Weights of a small mixture-of-experts language model, trained from scratch on English Wikipedia: 55.7M parameters, 378M tokens.
Below are experts of layer 8 (counted from 0) of a mixture-of-experts language model. Rows are named router (the router's row for the expert), gate (a neuron's input weights, with its number), up (a neuron's input weights, with its number) and show model dimensions 192-255. Each number is 500 + 25 x the weight over its row's rms, rounded and kept within 0 to 999. Numbers have three digits each.
After each expert's rows: "mostly gets" lists some tokens that are sent to it at least half of the time. This comes from a sample of Wikipedia text that the model never trained on.

# expert 5
router:538507525534509498551538560475512490503487497499500514466534497557531541490465458494486510469464524484509509473487486473532502481511454551529489515492522498508520491493443456537493524469467520
gate0:513509552531511498537507520502520506468477474483492458484500495516504497489525493474500503481557483501480502493550490509449522492480480501512445521519487504478494528504503492508531494460504516
up0:496495502480512478530467511485478519503475474529525511448568517540491507530506479477496482497493496497507511480538528453486504489494474487481496544493516497515536472505500501467515553444529510
gate1:489509502505479474505514492520485484476445485508515471513488510467506517532486517539513515486486506511492530484518504500459504511463504494539485568517490521559485512451508529512510443429519515
up1:499457490477474440469522481498494487485484523497518524517496481470523494521515520502481499472496524506461511492525483514443517491486517492510521513500476492536478460467495481479493452426524523
gate2:505493506535503525512471539518436468467473521472483467547504492520534506491516552519547503537492503508519504497499492455460509495467527492496510502486529545527488498508531486502457484505511464
up2:499483516525507452474486442499530518542482476525500439495472483469488465540518486491467478475506499503469504499504498517493514517538492465532559507461482496487478532532458485472538521503502554
mostly gets: " the", " his", " their", " The", " this", " its"

# expert 4
router:511485459494537454442459538520471493524459486517509493492476497484514469546479491490485506465486496466535487539526525526470526477512476481499537459500500456484534481480483521506498539457502458
gate0:478535493521495505531482512489487508496517511469475506508478507531499497455490479484522477517543508525465475537512484499513442500488501521522458479487542477499459505501494519501477528459512548
up0:488492469492522464486487542499442506476496509455516500479463477545500494489499488526514449462525492490480487540551487483507511471480514516506492505482537477528512472499498477514473509460477496
gate1:503509477451472489506504501522544469500497530488492529484493484512523504511503480501459547518499489501541450479464470510499487470479502475520503472486472545485548518495506483517496458481492543
up1:519499460494489498468521449536535473496476511569474541515487474545555482514487500538467539511494483516494440492520494487501539455497496527475519500462485526505562504490524524519485484498499515
gate2:483521525474495456476491497531482533545537471475524548521503507518494506493502500487496490499533467455472483503483497506476502484471499528465512505459522503499498486478503490511508520486488539
up2:480465471472499477494489514492470500502522490514536493511495519478478521498503511498441463495499514485498534521543528528493510470475525514472510512473492456479511444489475522501492520467493491
mostly gets: " second", " 1st", " Best", " 2nd", " Royal", " First"

# expert 19
router:432521515522493498493492509464496547500461525547470482504473473480466514451496534512536488523484513470473472497490567519495497465524505498459499522460487512485477449541521509548538462547486494
gate0:501529450533531524541510553473500476499509516529476509483491522463506467470459492515507520518504488463461530458479526523484479497539482479502459533532457503501515476454504514521471471501502504
up0:510479435515520536481512462496534473540495491552477530496432526510522452512480483492525511504497492479468494474476522532509521483491473501522483494551472534520459515480511495459442498526490560
gate1:496512478552521480511472495481520477523505487472543491492471503497487483534502508499493516517523532527485554484515437520510503486509485480501462453482481469503489505495480493481474500477471517
up1:493488489529539481514507486459502496488495512461494455485479517477473508485481522501525510508523505494472545465493460524514455451539521486495457513444461496524523479460473513498492486483479520
gate2:478500549447512492520471482476514482485473438484484461514442474500544519505511479530454509483504515509510513500535492530487509518502469469509486458582514431537532533520475496491544524477512513
up2:492533526506485468466498478483489504494487503472470483524460446471530511551491510548440460503513513471506531493503522482525495502481471447498518483570523455527491517468513481498498518481517506
mostly gets: " well", " res", " out", " been", " man", " week"

# expert 8
router:525458540489527521553497512510543537508496446514505470487561484490523527492464499529497493517516490494483485446531511488509518525499480509544504557494484503540510485483520486474521494506466521
gate0:473509534490502516510481503549528517494496485534527517495465505501500503521518509502474510461518473521567543486516527507452520464529528509500494479480508551487531482471523496471546511468501478
up0:496494497454530518484496491496503487512482499453454493496534489517492500528500491479463489503486524521421512519507481460500511492482483485511499503509487433469510556514471526482469484524471515
gate1:500536519522507508542496506512473501504470497478466480513477527478484497513478475470506506546483474491493465472505519504534513494559517497498482520487503505570499528542488542494497488521496514
up1:511504511450509506490503488499452486527533508508478514505496470495489490491491542503496515492501521493491537506495493564477533485452486522536497433473515502486506492536477471500502540496499527
gate2:512503498508533490489489519507529508521509514490537506449486502536483500474512483487497517457502421471508481473473486481507504519512532486483519476504491482475478515499540462529521548534449505
up2:483500526521527515515492479489533521499505473455520465486443488474511490470488445484518528505504471510497493452479540489486519535484546531437489508470506471522467484483499478471513477537459478
mostly gets: " after", " during", " about", " released", " found", " began"

# expert 3
router:502525469494489504506500501524531500519496509484472458495522516551512482522505518489466463498488460486460504519482527513506474526454483451508494525530518502473526484535510548479494544520482490
gate0:462490533491502524518509533503498452544514498489545494500523535490496498537538497528497434492407522542490480512520490518485501477543477458516485448549501444467489503492478538476474524503500534
up0:473496528511474524501467509534490476522503493509512488509504510490513510563546499482508439503421514538494469514531529510478510464536455432517506471521476458443452497517471519469486530522537515
gate1:483525512547512529509475535538539480483479518515506507509475494499530479483483509525542455516521521528480487504515473541510530513518478502502495530502541465497474455486488489502514494466505503
up1:526485505501453494486468502531523529482493537541474484472509495507502497519471503522488463484506518530492517512461477540499539500486491498514530541488546467508502456515512480507485499514514516
gate2:500536495463510514463504478533455490513519510489535471498525469531499477520461498557510487518514493470485478518574507510491531539511508464491514497478473454507505546459490503518496532488497512
up2:486501527502467526508447469485510461523493517496515502474454488522498522491534496497531496518474495501514542499497517502529510451517492499525519506470518471487466473481470499525507436481497500
mostly gets: " USA", " Mag", " PA", " CR", " =", " FRA"

# expert 16
router:520465490535527545505491486519494478516494519504509498551493520501506480513541466500490488483484466512535450472474483495529519502540529485440455481510462488502513491477520527509446510485526482
gate0:511491489505530525499458487491479484529509461506511465456489512497447499472520438490492462509499485481484464522482457479504520471533527503461507473475498498526480464524435496479462547488468481
up0:553501512513510524511457489500466504495481479535512471476467470487473454504503513495466445511478507499492475491481450454520498491506508514494498501495536498513500472522469511471451524481517471
gate1:491511498495492499520451553512508472486542551468505511544491564549478500482513517492528516514502514481499535471554496500469516482527495493490502511514504493517512495476504473515515487475492509
up1:496494515539479522504537511483507494492470487506547492503530508492490522463485484521505507515560498524487532513482521480491519499504465515524499494477537516497488537536486522448488481517505515
gate2:472539503496490521493463543508545490499480510478541473523550519522487463491522502490498478504524484474528497495538515501510503498544469538540460531503472506500508550462444500529521490471527513
up2:464496489463489479469505546508539506511460432458515527485476537525446479506488485499476498525516511479539510512534504511551492492493503487529476525512490501562503493493483507536486495490469556
mostly gets: "ab", "per", "ater", " species", " Kingdom", " son"

# expert 18
router:445528497497526505513468483484464455506497491489532502498539490556533493557467534475542505486535480517512525462519552533476534537467445488506493493485497485462485525555492539558501484496504501
gate0:501492483547472503498468505482520478516483490491462499492487484513495519518506507485554453548471491501446455526504566502482499505512452467468497529511445515520467526518500484512501522522466521
up0:502505495511497489479460483499504486530512513506479479506451492484513492504488492486567514529518512531446476522476536501491488552479456490486516524546458575500470523532540503488488515531487523
gate1:508520515560488523505496509504492441474524475528488521502467518517494523482495514485503480539519510485459455502515509489474501483555462495503520544511537512543507530519506454534493499519498485
up1:506503535558493517502542540512535452462531537480495468507525510503495512486465505488504504514506513529449459486479480494507512477552508456508511528516513532520508528530518468478460495503499492
gate2:468558504445473502495528491506490533496495463496500555531494512495517492473470539503480518507506498495509493509528558456513516485497490500523481560535545522510537499493499464497527474523469495
up2:502544472491477504507535496510516518476498489510524507509516512490523468468453529497498501530515444499490481451514517492521497532532477493495489573526507543496566472510540489480471485505490501
mostly gets: " at", " \"I", " %", " Votes", " .", " "

# expert 11
router:502513501474525501522528482449501462500512540458468539485453485444501504497528496512476501526508505491512501499484498500516463495485474545491499477491576484479505502526518494531474485483501511
gate0:504458522539496483476482477488480520520447463530517489524521495522494508479457479467510519460506507487480489527454484454512518505514515481518503510514472515514475484486533475482492529512510541
up0:536446525526464499477513499509471499523510469489534504517505490511492512501527521514464495463525505538509535534505531499545443499510517469495491444515486484494442476513523484479483531489508486
gate1:514483533494485522505466514486448462459509447505517463459490505458521486499460453510481465501478471498514495538516509460480526504526444503480511501456512535565465556514516483511522475482512469
up1:515503498533477522504506497499476478498481508509553475481492499515525489484539474480495506469523488520457483546504520463504528538538475511500521501495507536529498518452506507502531501507482512
gate2:512524487529467516520465520507501492528427525494454498527529525468472464512520444486503510481522471518503498478495503454500501505479457486476475563510513492523518567479491465490469538505484502
up2:489505479526492495528517507524504481497475529469468461489499487459445479499506468525514539512519514518504512472486462425471489495464453497473491557474542503530525533528496456481502536515484484
mostly gets: " one", " km", " ra", " exp", " we", " N"

# expert 2
router:469466527505518477502548547526484478502506455496505511501476512520535515510509524509465515496541487497474484540528527509532488435497492504500475496483466474501480511461487487508484525481522462
gate0:484550504479531470486503469533523508555485478508533519443517516501521518524505469487493490467497517506511526465502495507494510489513523492504468494514471485484485522534487501538517541492465546
up0:506516491492513466468520464533508517513510458499520501458542483500534505535478513484475480517514507456530508452514511480495486491566516476472440476539470485521494520500511515554518540510480509
gate1:489522516502498498500508457498509489516508521470539493472521510509484445497524504515513501490473473574466478502517490487532524503495476519514530529484509488494470496499451509504504464545484517
up1:477464492504499483501499492515527502531488516470563485509506502493493508498484521509468501516486505552443503487522497494503511462504479509532500514457487522494481495479431553508532499518500526
gate2:469509485454500512498517465525510472510479498501485517501473507471492492489499558553494477489492492512474514542527523490510548500518502491463457471492529487530473470538499513502505483549490509
up2:490475515460500496543491510533521489491504526478477495492468471515506474488520546582485499509549521529481534520510503470554502515502524525479473475495491514491492476502499501517499521524507506
mostly gets: " with", " by", " his", " own", "vel", " old"

# expert 7
router:511482553486520522543469543513494511512479467500518469463560493506489496444512483543533499494524493518499500451527505463501513522539529513493500504528513501542504519453531498479541488459488494
gate0:519479528526505468536483479505504479452484453475541523476500524507476482521501539505469474505476487504503546506510527512450522491530489538505485543489510483449533500509461475511535540516504548
up0:540520557493503454523494502544503498476474440490541530466467483462486510494480516469466484500512467493507534467517455487464534511504520510503495493487557503503504515498496507506497540510512519
gate1:521478492501480502453480463510542513493549478511513491468452513490477487478529504469489492450502418514501520495511493490549499536515511506520513491512504495525482491528535494451546552536498511
up1:496471489526427528457469495506529524472507452508518539503493546519482491484541505512470470458472500492493458529485504438522500505507509548501527518517504507531468538494544496473490510526514531
gate2:445501508491490494507507513483486533519504475503488489446539477530518476529502513502474492507455521518501472477527528456474488534495487498515522509499512542524497516496508491504470479444473458
up2:516497494497495487539515476484498495511506453531473532445470482536536477475515510462515486481511464486484503488513530495474536500527468515518503486428529502493516473501476521527489501481455448
mostly gets: " in", " on", "In", " from", " into", " In"

# expert 17
router:515523476509509518467487500487488502513487513472515502509507505519479522465509477482516464520514510483490516457520480505500446539508498477478482481474473511524467505482507475537455508538488496
gate0:494549506472485477518522499468480535458526463427509572491488482521481529521536489477530495518512499474527527484497497528478470497483512524478445535511510523525535522527472527499546520497496530
up0:509512533526476477493494492508487497473520508483547509515489514531461482509530536498515505519470494474546467478499484474497488517478446507466516503512499514507533473539535477505506518452469521
gate1:512506547521546470485507499459520489479462498528528490504534512483526509536449531491543475510517508474494524455491477479516505505507481479502515563446524484518525496504454485493497443521479513
up1:528526538497530473537550502441526507478507556505524489494506502474503514480468516516497490524522504450529524490492474543523505494513511470521523546483543507514513498520456524484458465500512494
gate2:474513444459464495525501467526481470476491499517501528527482487485472463492476504529492475500505520548508499538519503476484482482505451478550500526530479534489491500571478463499495534461462474
up2:473529526469510502534502479504497484539473464532497504509462462445476512517498499493522499524505515533522502522535465508504478505520467502546490506499524517497471478504473503489454520499461504
mostly gets: " University", " team", " School", " city", " school", " government"

# expert 0
router:500542544491511527500476520505493490473498498499486479428490471474501518455497505499488512469471518460530507517489451529490480482492471490498519523452526493543472468513500491496479497496475530
gate0:511466517515514506499529466545553526478496507524537503490500527508479528518494512477465483491466476504432502523535470504499543477493491471476531510505498475489491504540511526487543535515475508
up0:481453519513491557513554462511501533516457543468532524488526527507493533497555467515504475507476494457473493519471485512495534455483524483510520515512524474457499467489521495499491528496467505
gate1:529468553475484511484513495485517501511520485453480462483458476481494493537500482481424521518517493475459508502502482507459507478509533535481490488492534474506494509511481479463533543476521497
up1:481444518528482502528510501481456449489510482504470487506488498441525463518479513487468512527510522464494523501492528497479523473539509496490497515474476502475530508508484437525513554491564464
gate2:532522498518530512497516525516492526529506507536518557507471477490515510516479494491463516516538506489451545523492483500479539504473502527509504515520517512477471532516532495440509490487503512
up2:521505494506528488507511499489550522476502521516516496536554496473508505481509487444545506536530527521494507475504488458541460536523507488494523457516503475470474512486537536513480462480491499
mostly gets: " 0", " 1", " 3", "6", "00", " 4"

# expert 23
router:485535497506465498483519463506493540449487490508501488502498539499542520474527469473466530531485517466482517534449474497513477478475514505513452478511503502530511551476533528518527481497475512
gate0:492479562478540518521516563482492451493528509475463451531488501511510482453495495568543523514516529503530515478506519472514519539536505516491471466487529519518500466484507492500475526470515514
up0:464478551492523503537503508469479450504515489479464495510463499517526494441536475561520513540509510493509513464496498507524528523536507539507490489468537500488490496466500503479447551487500501
gate1:513476512501458515475499493489477493472500480498534489522526512448505538509515517501521465558489528518461488519490530485496539472519524474536487488470492505527484461467501495448476462487524506
up1:491475506521485513489521497485486503461493484512502490546508517442489518522488524489544468559467520561495495538493512503500561498520455497530518519520489521513456511483491463451474477490523491
gate2:511506470529512478529485499492538516482478505477523480514479502521492496508477517522481514532444532510513530466509540503485456490503491502509471526537490521489469526564520479478479488550502482
up2:507505518500493485501512453509508541489467504489521493506521487554486474454492514448526483476519507507470481504519512519536494507499517491510507500512488503458488539545507473470438519575462514
mostly gets: "es.", " ", "y.", "a.", "s.", "ing."